Below are experts of layer 9 (counted from 0) of a mixture-of-experts language model. Rows are named router (the router's row for the expert), down (a neuron's output weights, with its number) and show model dimensions 0-255. Each number is 200 + 30 x the weight over its row's rms, rounded and kept within 0 to 999.
After each expert's rows: a language model's description of what the expert responds to. This comes from a sample of Wikipedia text that the model never trained on.

# expert 16
router,241,194,211,189,221,197,203,234,193,213,179,227,146,243,216,188,179,223,214,168,231,233,180,181,230,220,175,220,203,222,221,212,210,171,189,238,141,182,207,240,195,179,222,186,165,245,161,207,235,245,173,196,160,205,243,198,222,131,166,232,208,200,178,147,189,145,220,157,172,209,189,210,226,189,193,174,162,206,195,212,220,181,160,162,256,149,231,193,122,179,179,133,211,187,231,181,171,215,251,175,156,224,189,154,124,268,196,226,139,232,152,206,215,176,210,220,211,216,234,193,198,112,218,165,174,180,166,207,228,199,202,191,238,190,222,214,223,158,170,171,182,194,197,263,166,185,211,186,221,214,212,236,199,189,202,164,216,173,230,205,177,245,178,251,191,167,186,218,185,180,265,218,180,202,249,212,202,224,190,228,206,206,139,235,196,248,170,154,151,222,172,258,153,176,200,231,174,189,173,192,213,216,184,172,217,267,245,231,192,177,150,236,148,184,214,177,215,166,141,167,192,158,219,186,202,208,155,187,194,209,180,237,217,161,215,171,187,175,238,162,173,212,208,172,182,246,198,207,175,248,202,188,216,166,189,158
down0,217,213,178,240,226,220,215,173,182,181,208,239,211,161,187,210,229,217,273,141,253,196,194,214,215,235,199,206,201,234,191,201,249,190,209,218,230,173,205,170,231,211,232,206,204,258,233,219,178,250,198,236,254,229,182,198,174,208,223,242,178,195,165,209,183,200,172,228,152,164,265,160,210,211,211,205,177,155,209,162,197,199,175,146,173,243,195,176,159,151,201,196,206,201,186,156,236,194,184,188,124,204,187,214,193,207,168,146,226,209,255,213,274,197,205,193,186,157,204,237,234,157,200,172,193,180,183,204,207,192,210,237,212,186,277,207,184,228,170,216,249,203,257,198,189,215,174,161,264,181,173,260,243,132,184,208,247,180,131,169,169,204,221,155,230,125,237,210,184,187,204,159,187,140,219,178,255,206,173,257,206,194,191,155,199,200,197,211,254,201,202,280,218,174,209,225,207,171,243,201,203,187,255,141,235,209,203,207,176,184,208,191,218,239,207,190,179,200,213,202,175,194,215,224,201,238,120,178,145,192,230,183,212,192,226,183,194,186,203,210,183,190,212,233,211,219,186,176,246,235,243,210,184,225,242,216
What it handles: Capital letters or short letter clusters starting South Asian, Arabic or Japanese names, often in tables, such as D-att, Kh-or, Ts-umi.

# expert 29
router,168,221,227,163,143,206,165,216,134,168,259,187,238,154,207,209,206,209,208,237,178,173,221,204,195,157,196,223,247,212,195,200,146,209,231,259,135,189,231,140,205,220,200,209,188,197,223,225,211,156,191,270,227,208,181,183,228,251,216,211,246,196,179,192,152,222,160,199,183,197,185,181,187,237,172,215,245,161,167,206,194,284,201,209,258,150,208,173,208,220,186,248,248,198,179,209,212,193,223,228,203,207,221,196,197,197,164,184,226,252,237,206,171,198,212,200,208,210,152,157,143,156,165,234,199,251,148,235,228,217,206,240,180,210,201,166,156,232,194,169,212,143,221,160,220,180,254,228,191,182,198,253,181,177,196,197,199,229,195,195,187,254,211,220,201,244,177,179,199,246,241,182,212,190,257,163,214,170,234,176,200,203,209,184,212,186,152,274,216,191,190,224,177,221,204,204,177,221,213,190,204,193,214,208,194,194,192,193,223,184,111,241,269,198,193,203,167,208,212,188,161,182,228,251,176,205,181,205,160,134,204,199,220,223,194,205,179,183,158,204,176,169,206,201,217,153,198,255,181,276,226,247,238,211,137,186
down0,252,214,250,203,229,166,227,264,193,175,233,204,215,197,214,102,186,200,164,203,197,200,169,182,210,194,254,246,259,190,197,179,229,185,213,192,190,185,194,220,221,170,182,218,226,215,189,200,204,175,200,175,202,195,234,217,133,203,163,223,235,233,207,238,179,213,171,220,204,135,180,230,192,220,190,202,187,206,176,193,202,249,275,223,231,147,188,218,218,211,238,196,182,191,172,208,173,218,167,215,254,226,209,194,197,252,197,251,197,230,267,281,222,231,161,180,184,208,213,219,188,206,173,179,215,219,193,204,241,222,260,249,149,179,219,193,170,233,218,206,196,196,219,143,209,219,213,212,165,197,225,190,194,204,180,191,188,193,241,138,243,255,211,192,209,176,168,162,206,184,279,215,187,257,233,190,195,197,221,204,175,195,199,183,210,181,181,181,145,163,182,225,250,170,187,197,151,205,197,194,215,208,178,235,234,208,229,233,220,131,232,172,247,198,157,213,238,183,224,292,209,190,261,282,214,176,219,148,192,243,161,136,172,213,188,209,245,178,218,225,210,210,219,192,237,166,186,231,207,223,187,214,204,192,258,186
What it handles: Wiki table separator rows, pipe cells, paragraph breaks before section headings like ==History==, and infobox labels like Scientific classification.

# expert 60
router,229,192,193,193,205,125,153,217,235,156,193,186,171,207,212,200,175,177,162,231,223,212,217,216,209,220,157,195,203,229,219,203,163,154,177,229,158,195,238,182,209,177,224,194,204,214,234,190,200,192,231,157,143,192,171,195,196,185,209,207,195,176,241,204,136,205,234,199,186,232,154,177,236,223,256,225,190,167,184,171,239,223,225,210,217,183,164,219,118,222,166,130,188,179,214,217,211,240,210,220,190,205,175,241,221,187,188,201,166,168,222,164,185,201,269,205,194,209,175,165,190,213,246,189,184,236,169,208,257,200,221,161,220,188,176,210,209,214,208,212,184,142,187,172,235,173,220,174,176,202,201,205,181,208,201,195,174,163,219,229,177,211,146,228,214,200,252,257,216,166,208,236,251,201,198,174,268,132,219,275,208,238,161,235,165,205,209,227,146,166,226,138,259,192,218,226,168,187,160,202,200,227,176,249,177,259,217,198,172,258,224,219,220,250,227,150,234,238,157,209,186,178,205,169,194,152,157,157,220,193,178,238,219,211,234,222,196,187,256,164,252,194,164,179,183,189,214,207,214,254,207,278,176,180,236,197
down0,179,229,154,192,133,266,167,238,167,226,241,198,268,191,205,234,163,225,202,216,220,254,174,225,197,184,181,164,239,189,196,275,275,233,241,193,243,149,182,205,153,215,201,184,170,214,199,201,235,179,196,206,293,202,177,180,202,189,233,230,204,205,199,202,202,205,196,226,218,231,198,173,227,178,163,130,244,237,150,180,232,203,194,153,191,169,225,235,212,173,172,232,209,171,180,182,212,207,207,146,187,188,192,173,252,172,218,132,224,210,172,194,199,214,176,160,180,194,214,180,196,198,190,163,182,241,179,197,220,206,170,187,182,216,259,220,209,245,222,215,170,227,197,152,212,226,182,212,263,206,213,169,205,215,176,255,209,150,210,147,212,216,178,205,209,185,195,200,195,234,240,195,204,183,223,200,135,203,160,182,147,203,269,187,195,167,157,176,209,222,161,296,174,199,198,190,245,212,247,180,222,224,216,209,148,187,234,194,238,177,234,166,248,144,221,146,205,205,251,177,214,186,207,201,182,235,205,202,162,220,146,214,205,249,175,224,238,159,216,206,198,180,165,199,212,197,190,171,196,195,262,214,199,186,214,222
What it handles: Ending pieces of genus names in species lists (Pagodib-ela, Epinot-ia) and punctuation in lists and infoboxes, like colons, semicolons, Born:.

# expert 39
router,167,192,166,193,257,200,132,203,202,162,236,183,228,227,203,179,238,176,156,253,171,201,225,197,197,230,174,200,219,214,224,239,224,164,181,202,226,202,212,162,223,181,188,188,142,227,203,184,256,130,146,164,214,201,175,201,183,223,238,215,168,216,173,202,149,207,192,185,219,196,200,212,187,153,166,115,158,237,168,203,137,158,187,178,190,228,220,194,128,186,174,190,232,163,202,177,192,245,193,181,177,194,193,215,209,208,207,170,181,246,221,172,208,248,214,222,157,142,149,219,168,151,219,191,198,254,206,193,235,244,234,230,184,209,227,264,233,235,246,144,197,214,177,235,185,201,171,213,204,168,204,197,203,199,259,183,175,200,225,244,191,230,204,244,193,193,197,178,217,202,237,199,213,169,230,164,180,207,193,182,147,138,196,178,214,222,153,186,224,204,203,150,183,223,212,200,188,185,242,199,200,214,183,169,215,177,233,180,207,213,248,215,211,207,241,197,171,251,137,248,184,186,240,205,226,208,213,226,170,228,171,235,194,256,194,267,180,153,249,258,231,154,229,155,167,213,248,195,222,168,209,175,189,232,268,195
down0,209,236,218,246,140,171,155,210,163,219,171,204,164,207,232,230,208,168,221,239,249,205,167,116,189,147,196,184,210,215,198,210,254,215,174,176,247,199,201,198,229,224,231,199,199,185,252,178,169,208,201,215,208,219,196,195,192,229,206,210,179,176,192,176,224,228,236,177,154,229,223,168,118,133,204,228,228,232,131,197,195,233,227,191,163,203,224,215,135,206,253,215,159,228,240,203,208,222,155,226,232,235,176,192,228,212,184,180,221,235,182,183,115,261,199,215,207,193,177,190,174,210,208,227,230,170,175,182,214,186,228,243,203,193,230,207,175,234,227,209,197,210,166,197,177,227,227,265,175,210,218,169,221,130,216,234,208,150,183,182,173,170,194,212,169,218,175,209,209,185,208,233,200,220,171,233,235,216,193,225,191,214,254,169,210,214,192,208,191,281,214,191,210,168,218,194,187,155,269,210,170,275,169,204,257,247,236,212,168,171,209,213,208,119,230,229,232,190,193,195,183,211,205,270,175,197,163,126,180,216,160,227,208,250,184,184,221,208,229,167,170,186,211,234,188,170,235,203,227,183,218,236,215,180,170,198
What it handles: Capital initials and parenthesized acronym openings, especially author initials in species names, such as (Richardson) S.L.Welsh, (CKLA), U.S.

# expert 28
router,193,207,177,145,227,180,225,170,139,146,178,222,170,164,153,217,173,236,178,173,235,216,178,230,262,243,217,215,222,189,156,210,181,213,227,214,251,191,157,192,173,183,176,192,213,171,191,258,223,203,208,157,247,174,177,194,176,209,234,171,248,252,192,219,213,223,170,216,233,160,215,203,168,177,166,212,184,213,179,266,168,211,245,241,183,257,224,219,217,153,230,213,240,245,165,204,230,174,151,197,153,206,192,156,152,252,185,263,207,150,200,223,220,228,161,191,211,181,232,146,208,199,208,164,180,182,155,245,208,261,225,173,179,184,175,218,201,230,227,180,173,186,161,226,182,201,208,255,198,198,209,201,138,267,211,216,203,213,250,156,252,225,162,226,239,192,196,196,206,246,227,188,188,202,211,168,214,208,218,173,204,170,217,228,217,231,177,211,186,176,171,263,206,235,245,204,169,165,180,173,178,150,165,190,242,152,271,238,170,177,233,171,214,203,201,242,194,187,210,196,167,180,212,196,230,168,190,183,192,175,220,177,228,198,229,189,203,212,202,122,229,194,225,241,237,179,144,183,153,190,191,207,234,172,235,192
down0,194,188,183,154,233,159,214,194,237,194,161,151,200,199,227,206,207,158,166,189,208,179,140,218,190,226,231,196,220,189,173,173,187,221,212,228,198,201,184,216,189,140,248,231,234,176,203,123,189,170,212,203,231,212,204,192,265,255,213,214,149,242,194,160,196,246,169,167,200,175,224,180,205,195,150,178,239,186,187,206,201,153,264,146,184,197,255,214,202,235,128,155,202,199,135,228,223,202,155,183,232,194,203,171,214,190,188,243,204,206,206,201,296,242,152,173,216,243,186,233,166,200,152,290,150,217,223,231,184,261,206,185,176,184,147,227,159,173,214,260,196,158,196,180,169,240,191,212,205,216,223,221,222,241,144,142,221,203,158,193,210,196,168,235,196,185,213,167,195,208,181,196,212,184,203,229,229,171,152,209,199,147,238,191,209,189,215,240,199,230,190,215,261,209,288,147,193,216,242,157,214,215,231,196,190,201,150,185,247,194,184,188,177,197,198,199,200,251,222,164,167,188,181,218,231,169,179,213,205,173,232,183,200,233,194,199,198,181,186,193,219,149,211,187,179,191,222,215,169,221,226,192,179,247,173,197
What it handles: Digits and numbers inside pipe-separated statistics tables and lists, such as vote counts, runs, times, and coordinates like °E.

# expert 20
router,179,205,200,214,177,228,181,251,211,202,221,217,218,192,180,247,189,254,183,246,199,183,183,204,229,181,193,268,184,168,158,196,126,221,215,179,180,229,187,202,182,228,187,242,208,192,210,212,235,145,176,260,252,212,193,224,231,168,211,216,177,207,199,226,190,204,178,190,205,213,186,218,247,198,128,169,241,213,157,165,210,222,215,199,170,161,215,190,136,222,165,226,228,182,152,139,222,188,214,174,262,203,179,170,232,177,203,204,153,203,249,152,210,220,160,215,204,211,214,240,213,201,181,209,171,177,156,188,194,231,219,218,195,211,244,146,177,241,201,205,205,168,148,169,177,194,206,197,203,194,151,203,235,262,221,146,180,158,146,194,207,230,228,220,223,243,191,167,209,191,188,208,206,224,186,200,153,127,186,265,215,141,221,201,180,145,210,203,186,191,212,225,221,231,271,209,212,195,176,204,197,180,138,212,202,236,187,182,172,211,248,179,165,228,233,209,201,221,226,215,188,212,201,228,253,257,167,178,180,180,226,131,182,206,167,160,214,163,196,225,194,200,182,200,146,186,291,197,148,159,230,207,191,280,197,232
down0,195,177,191,208,125,227,244,145,187,186,163,254,249,204,206,207,230,188,181,221,157,212,113,191,240,242,224,201,172,223,165,199,215,187,172,191,172,166,223,170,222,169,210,209,240,211,199,278,221,184,164,158,237,206,184,207,175,180,231,229,153,164,238,290,212,199,213,213,218,227,248,212,229,204,240,166,193,212,216,270,185,217,137,174,208,232,210,197,168,184,186,198,221,235,185,193,196,214,193,219,198,220,203,157,267,171,178,188,157,181,180,186,235,209,192,204,262,182,220,198,185,227,214,214,147,194,193,142,179,180,201,221,213,222,202,243,123,214,225,205,207,216,196,220,177,236,122,195,146,213,214,187,202,231,162,212,133,257,188,220,218,206,228,171,253,238,213,211,145,229,188,203,225,227,167,189,167,197,193,162,176,233,197,202,200,174,176,146,214,159,230,180,200,188,193,173,206,207,208,205,193,180,271,201,158,179,212,136,160,226,242,172,219,244,201,198,230,214,227,190,223,245,170,144,213,210,191,194,228,268,198,252,195,217,210,221,175,229,224,164,151,229,221,167,170,187,194,199,226,152,215,188,230,185,198,186
What it handles: Line breaks and field labels in infobox-style lists, such as Coordinates, Born, ISBN, age, and the degree-minute-second marks of coordinates.

# expert 2
router,226,149,169,191,193,197,190,238,245,215,175,191,178,220,214,171,178,186,219,275,208,220,210,184,206,218,203,157,179,146,198,269,226,142,116,142,169,176,199,193,259,171,240,188,213,223,222,181,197,173,214,133,158,202,184,173,175,184,181,197,213,182,192,201,200,216,201,224,151,250,167,238,185,215,249,155,163,207,198,194,143,184,207,257,167,231,233,212,164,194,230,164,158,185,139,176,166,221,194,182,199,181,218,221,199,197,164,212,192,196,164,220,164,177,214,170,190,225,138,210,222,231,238,204,154,136,231,209,182,194,152,186,224,159,219,226,213,253,182,213,217,156,207,192,201,224,175,212,218,219,191,187,233,191,230,171,200,194,137,193,236,192,242,210,161,188,226,237,226,158,207,193,208,185,211,215,190,220,278,175,136,193,168,212,171,242,200,242,176,212,215,242,188,227,229,217,222,181,195,170,181,222,168,202,208,254,181,217,156,251,251,196,223,257,191,246,194,210,197,237,171,163,190,181,211,164,241,222,201,195,228,225,239,202,239,175,248,159,233,129,170,209,204,189,203,178,146,192,200,231,236,226,168,143,166,186
down0,203,189,213,215,218,273,197,168,191,184,197,168,195,184,224,182,210,193,200,210,235,122,193,193,214,174,192,165,162,262,167,250,198,158,167,250,189,233,195,210,236,194,238,180,198,197,226,236,221,204,218,196,152,227,177,226,158,180,244,206,138,213,194,182,225,257,249,185,217,231,185,175,156,145,231,218,163,198,197,152,257,182,219,232,220,165,147,178,248,261,213,241,183,211,200,212,211,207,198,238,216,205,182,203,216,233,212,172,206,304,164,216,140,252,231,177,210,167,210,222,180,256,204,173,265,160,231,220,245,159,256,193,180,150,198,243,237,253,206,203,172,188,188,187,174,160,249,198,214,186,227,182,196,215,240,188,200,157,234,216,230,173,169,199,198,214,217,223,197,213,201,167,203,215,134,159,233,225,184,200,202,154,173,223,188,210,236,191,213,220,203,195,143,188,196,222,155,156,174,175,223,163,226,193,211,178,207,238,206,201,150,246,174,198,149,218,253,169,250,215,209,211,200,184,194,224,182,168,201,202,194,225,216,237,146,191,191,161,214,162,214,244,227,247,205,182,204,273,209,230,196,194,209,242,199,168
What it handles: Articles and prepositions in opening definitions and credits, especially music and film, such as is a, member of the, album by the.

# expert 14
router,201,187,198,149,177,270,215,186,218,145,215,233,222,176,208,220,194,209,201,233,159,178,224,212,227,240,200,187,197,170,171,202,220,234,210,139,210,186,135,176,175,179,216,223,213,165,178,242,168,218,195,225,221,189,192,210,187,225,155,213,181,264,153,178,180,223,148,234,211,191,210,175,235,158,214,204,166,213,210,273,209,190,180,208,166,243,232,255,201,179,119,199,232,165,224,190,175,188,176,217,264,235,170,209,212,223,244,273,232,195,207,221,214,193,211,217,198,216,180,209,182,213,239,131,197,149,193,254,226,219,156,162,214,233,201,214,225,159,174,238,200,197,158,158,209,199,166,233,216,177,258,188,240,218,142,177,204,164,175,197,216,149,183,160,206,193,209,175,172,245,230,202,237,217,205,159,229,184,171,182,173,203,172,248,230,230,213,154,233,164,182,231,194,216,152,120,199,203,219,146,155,183,152,178,176,212,244,189,199,201,169,166,190,180,165,197,229,158,191,220,200,164,196,187,209,181,233,196,193,219,236,166,161,182,184,215,161,182,172,227,213,218,254,154,229,171,200,209,220,112,168,213,148,182,164,205
down0,178,156,180,149,216,200,164,194,212,202,248,234,164,197,202,247,238,215,166,224,197,197,254,189,177,191,241,201,109,185,195,157,177,233,202,220,262,225,168,180,174,219,184,172,221,145,132,235,176,200,223,205,205,210,201,213,190,207,226,223,205,177,232,225,196,223,183,152,181,211,215,218,191,233,193,204,198,150,235,205,183,256,211,212,268,179,187,228,224,215,231,222,193,253,221,181,215,182,241,241,200,191,192,207,236,169,218,176,203,190,152,160,274,169,145,188,190,161,212,194,198,197,228,157,154,222,217,146,127,206,216,194,219,209,211,184,215,189,161,232,176,197,207,216,166,191,153,201,215,220,177,240,232,204,193,191,185,201,190,182,151,246,213,219,172,204,245,204,181,201,222,207,214,188,216,184,205,193,234,116,195,181,203,256,255,219,226,198,237,164,194,156,208,188,259,206,235,194,229,221,191,222,223,215,265,159,151,217,205,149,148,188,185,175,248,246,198,211,218,148,227,235,202,269,229,196,226,169,182,173,218,199,193,236,217,205,197,212,156,232,157,137,210,218,237,240,159,181,198,202,224,132,216,175,150,143
What it handles: Numerals, month names and units inside sports and results tables, such as 12 September, 5:00 p.m., No., MF/DF positions.

# expert 51
router,202,212,174,180,228,269,169,179,286,211,195,192,234,209,238,209,227,261,187,193,208,173,207,185,173,227,163,210,195,149,202,216,154,223,187,196,235,149,136,205,199,135,178,159,172,225,174,222,185,213,175,192,184,154,204,206,223,263,139,179,186,219,164,176,252,216,223,184,204,231,131,186,169,149,247,162,173,227,211,239,169,171,183,182,247,240,202,231,160,192,182,220,190,183,247,180,140,246,198,208,202,215,196,191,172,169,239,212,195,231,200,161,181,140,188,240,209,137,192,210,154,183,263,149,192,222,168,194,202,171,150,236,210,226,183,235,206,184,230,133,207,243,222,182,194,236,195,205,214,236,233,222,198,179,141,198,226,225,153,224,195,215,221,182,205,182,215,221,221,174,253,235,168,138,163,220,174,210,165,217,204,212,201,142,146,230,174,228,218,150,210,241,178,184,257,236,236,163,198,205,193,211,232,192,199,219,231,227,192,197,221,148,197,223,205,211,208,183,205,194,204,201,140,149,182,211,188,192,183,250,184,213,214,207,218,216,209,205,248,168,191,231,247,182,180,253,223,199,160,194,218,245,223,172,180,169
down0,194,179,194,268,263,220,170,244,218,217,176,141,228,196,200,165,192,240,272,173,170,210,203,199,193,164,182,180,216,214,229,198,197,224,170,188,205,202,235,198,147,196,183,174,220,175,208,186,220,248,199,223,219,251,183,131,115,220,200,189,201,195,179,198,201,222,191,160,225,165,217,216,183,144,203,205,184,196,250,200,231,197,196,213,200,210,199,228,200,227,142,203,262,167,201,261,179,188,221,209,236,246,170,213,219,174,216,195,171,204,221,183,226,220,179,187,216,217,211,218,170,185,239,142,152,183,153,203,176,244,197,194,199,201,173,203,228,192,187,184,183,197,206,247,161,191,216,205,164,179,199,171,188,156,147,194,240,192,181,163,214,198,204,206,214,157,202,224,151,197,139,203,138,229,255,150,155,214,224,241,215,266,211,204,172,253,146,230,213,160,106,190,216,250,216,222,211,178,169,221,196,199,218,158,217,180,198,204,224,199,227,183,166,210,195,179,198,139,195,232,111,187,141,141,236,169,218,204,204,230,221,198,165,177,234,210,165,218,182,267,199,174,177,208,215,266,150,195,176,206,207,164,238,194,162,213
What it handles: A lone capital letter opening a proper name after a comma, pipe, colon or line break, such as | Mike, , MSNBC, Huntworth.

# expert 12
router,251,166,211,173,218,186,159,217,197,220,224,197,236,230,178,170,153,222,195,233,192,171,202,209,165,204,204,199,164,210,185,200,135,242,221,200,224,199,149,210,222,214,193,238,237,187,210,196,179,203,259,196,173,220,203,211,181,232,209,207,254,189,181,233,202,140,188,144,161,186,173,206,218,195,253,164,223,189,193,243,227,189,196,232,219,173,222,226,200,198,207,273,187,154,132,210,191,194,180,213,139,181,239,187,191,195,247,209,172,204,165,171,204,158,195,199,211,231,228,164,187,189,224,190,199,208,220,192,197,137,221,173,177,217,162,162,179,215,165,158,250,170,178,197,248,188,170,236,135,159,174,203,214,245,221,234,200,211,206,266,156,153,220,197,173,166,189,275,184,197,180,196,198,203,216,164,253,210,205,169,200,202,172,191,211,170,249,265,233,161,185,246,177,224,183,199,161,200,208,208,150,201,190,114,176,188,144,180,164,216,230,154,203,203,227,210,161,232,217,189,201,234,166,217,147,177,206,184,261,178,259,179,190,201,228,169,204,196,145,261,153,181,241,161,164,224,209,221,196,169,135,242,208,174,256,189
down0,207,195,175,175,238,180,251,184,194,182,206,277,223,192,280,274,228,309,174,220,227,179,205,208,183,187,260,228,231,161,177,209,160,214,167,199,207,220,114,195,227,124,196,177,199,223,223,138,223,206,205,162,227,199,186,177,236,230,171,226,203,212,221,236,231,225,245,200,187,176,180,252,186,208,199,174,207,218,182,260,224,195,231,198,150,169,167,154,236,170,143,213,216,251,216,161,219,176,203,161,198,215,233,187,209,188,177,218,210,189,236,193,249,142,203,197,243,202,176,196,163,211,229,205,191,134,201,175,194,197,233,217,178,218,230,170,183,149,244,179,238,179,244,193,213,219,183,192,278,167,209,194,220,177,204,209,211,274,157,216,216,218,177,164,164,232,209,222,172,218,188,186,207,235,295,194,197,175,192,221,180,171,258,198,193,258,216,201,191,182,217,192,220,223,242,183,218,196,209,214,182,232,249,198,218,189,164,215,228,169,161,217,206,221,253,233,178,203,211,242,227,215,217,192,205,202,181,190,189,171,181,160,169,192,233,208,202,172,162,178,210,191,167,170,182,153,203,167,221,171,184,203,185,229,210,153
What it handles: Articles, possessives and modifiers before place or organization names, such as the, 's, local, County, Royal, had a, in geography or team text.

# expert 6
router,243,186,153,244,200,172,216,204,200,207,240,210,178,178,193,239,185,188,159,198,211,217,170,243,243,223,231,177,242,194,176,220,196,200,187,226,151,211,194,180,195,249,210,236,248,200,187,222,187,192,147,182,206,179,231,223,220,213,201,185,183,137,258,230,165,233,255,173,172,207,188,257,217,230,210,253,227,243,130,255,198,244,218,220,179,159,239,178,184,221,223,163,187,232,149,200,221,183,135,243,235,202,193,252,211,170,158,191,196,181,204,187,163,251,194,218,215,216,171,185,233,186,193,226,216,222,263,214,179,209,202,194,184,223,189,166,160,183,206,231,144,213,225,173,222,199,246,200,216,141,189,256,207,192,189,255,178,208,259,173,202,163,179,235,202,234,240,212,191,166,144,172,222,246,198,193,206,234,169,178,185,205,237,201,230,186,220,213,230,192,188,157,184,187,213,205,154,220,256,219,206,189,223,199,227,188,212,167,172,142,200,144,222,251,214,208,199,259,268,141,200,219,202,227,150,206,177,244,288,186,174,168,220,213,244,213,202,169,188,140,187,214,196,182,240,182,192,221,240,216,238,233,197,250,195,235
down0,232,188,224,164,152,211,116,197,226,223,220,200,178,255,187,252,216,194,262,155,246,197,207,205,183,170,221,188,243,205,175,200,193,134,178,237,201,252,234,165,230,230,194,274,217,211,177,214,191,196,201,197,200,162,191,219,165,209,188,207,127,183,240,224,218,194,291,161,189,195,173,175,209,195,220,220,227,225,244,222,213,152,243,263,180,211,191,149,182,236,225,183,239,174,248,243,190,141,239,189,242,159,169,231,198,204,173,201,183,242,205,217,203,198,204,150,166,217,170,224,211,240,166,240,201,200,216,179,212,180,193,228,212,196,210,194,204,199,243,193,254,179,189,141,226,225,202,169,203,238,191,234,183,178,196,171,181,209,223,202,196,169,213,196,271,189,206,209,177,169,196,200,223,208,186,178,208,171,226,211,189,220,158,212,146,201,176,251,286,183,218,171,218,217,191,207,202,191,205,163,182,206,221,203,270,242,205,220,225,270,175,206,213,225,207,157,201,212,241,137,207,198,202,203,250,200,178,204,223,191,180,185,193,159,261,231,155,187,165,205,136,215,153,213,250,179,196,195,163,122,221,171,182,177,186,211
What it handles: Pipe separators between cells in wiki tables of stats, elections, months or sports results, sometimes commas or hyphens in infobox lists.

# expert 1
router,188,145,200,199,187,227,240,172,189,176,207,252,244,241,171,167,225,226,234,240,184,175,212,259,249,182,187,191,160,223,216,246,205,187,207,200,185,181,165,249,174,261,213,170,206,189,196,192,245,171,196,159,160,158,189,212,200,166,180,234,209,209,230,178,111,272,169,232,227,194,209,207,170,191,214,191,205,221,163,195,186,145,232,213,221,215,219,206,222,161,205,196,170,220,193,165,250,205,130,238,237,168,216,211,201,179,178,225,224,247,229,213,192,265,190,201,205,201,234,184,227,120,184,240,187,199,165,193,215,261,225,186,212,202,211,200,236,215,203,212,187,228,207,245,217,223,226,243,147,197,217,132,256,220,167,177,193,152,176,169,205,257,186,258,215,201,161,174,227,171,213,199,169,221,245,188,206,195,166,155,182,158,176,269,208,226,238,255,178,176,168,225,234,223,211,201,188,179,222,211,168,239,189,220,152,129,203,201,186,158,260,211,199,232,187,196,154,247,191,224,189,160,195,241,196,202,196,213,228,221,178,200,222,149,200,218,200,175,231,219,264,191,201,202,217,184,244,169,258,183,186,200,150,217,229,217
down0,153,214,208,187,178,154,234,220,226,248,183,175,210,252,161,158,208,200,231,170,197,232,183,189,138,200,184,178,224,244,271,200,159,237,189,179,209,243,226,169,196,223,194,207,193,219,165,219,170,215,230,234,198,192,224,213,181,171,208,231,235,176,203,171,194,228,222,243,155,206,229,255,196,181,220,179,206,224,193,189,181,198,195,192,270,206,210,202,180,184,231,196,185,211,258,158,201,204,219,231,192,277,211,180,225,227,237,153,197,227,203,186,208,195,226,216,256,216,175,222,224,198,165,214,209,203,155,134,197,172,148,234,185,183,190,188,202,200,217,183,216,210,242,185,248,203,198,137,243,210,192,166,233,173,207,110,201,219,214,230,204,212,248,204,129,169,165,187,181,206,194,243,158,187,156,214,215,287,208,206,253,252,195,167,161,178,197,254,202,196,182,182,184,177,206,237,205,213,213,212,224,241,186,268,272,238,226,229,195,170,212,170,225,206,156,198,203,218,209,139,187,260,245,216,181,248,225,247,216,190,145,194,194,197,256,187,246,166,214,161,222,195,228,174,261,180,221,209,225,188,218,229,186,257,178,208
What it handles: Digits, brackets and short fillers inside tables and lists, such as (aged, (s), kg, cm, party names in election tables.

# expert 58
router,192,207,154,247,118,219,127,175,225,194,245,237,186,205,220,203,177,177,211,200,237,203,170,200,178,212,196,218,202,171,243,166,190,237,194,182,201,202,206,236,152,265,190,272,123,216,199,176,186,187,161,211,219,190,221,239,214,188,195,160,214,203,189,204,190,244,178,199,169,193,220,181,221,234,139,224,248,215,171,202,196,256,224,190,206,237,228,157,221,224,190,194,177,183,172,160,175,186,190,219,227,235,189,204,210,202,180,220,189,260,219,237,155,209,226,216,205,242,148,219,196,183,184,166,243,157,171,219,144,260,225,124,153,190,210,144,196,201,192,158,202,250,230,169,221,194,202,199,184,215,165,183,159,149,223,230,261,228,217,195,219,201,203,234,226,257,187,197,196,201,193,170,262,212,297,213,217,236,185,261,240,254,214,176,182,186,204,244,191,150,212,174,219,191,240,175,169,267,155,239,207,182,210,178,196,167,219,229,235,194,210,220,163,192,192,204,185,195,207,200,171,181,248,214,195,176,164,249,156,232,163,191,213,230,203,164,206,204,210,166,205,197,186,241,186,165,138,205,248,168,174,228,191,193,194,200
down0,238,241,196,202,203,222,183,196,228,204,167,231,132,138,190,143,260,224,226,190,148,213,176,188,218,193,267,324,181,232,222,194,169,210,235,230,252,204,126,195,232,180,210,222,187,168,217,199,144,225,222,213,218,169,234,244,203,228,171,221,170,244,167,183,233,222,212,218,253,194,186,195,201,188,180,202,220,186,211,225,169,188,161,230,171,239,212,226,163,212,172,193,219,163,213,225,200,228,215,180,145,197,192,174,206,250,175,209,228,201,225,157,222,172,198,207,149,192,197,144,210,151,241,206,175,221,152,165,151,211,200,214,235,212,230,206,203,213,183,212,195,217,144,191,221,216,206,194,182,202,266,239,200,206,180,185,247,196,221,215,206,238,173,234,217,210,212,220,190,175,279,205,241,244,144,144,224,196,207,208,205,206,195,233,190,241,179,179,224,247,212,181,207,196,180,202,176,176,208,188,232,172,219,254,195,217,218,215,183,196,160,197,163,179,245,151,199,170,193,191,212,166,169,212,216,198,162,225,199,202,232,110,213,159,228,181,185,160,192,195,210,240,183,183,177,245,160,133,179,202,173,192,234,279,186,175
What it handles: Closing pipes and line breaks ending table header or data rows, plus |---| divider lines and column-name cells like Opponent.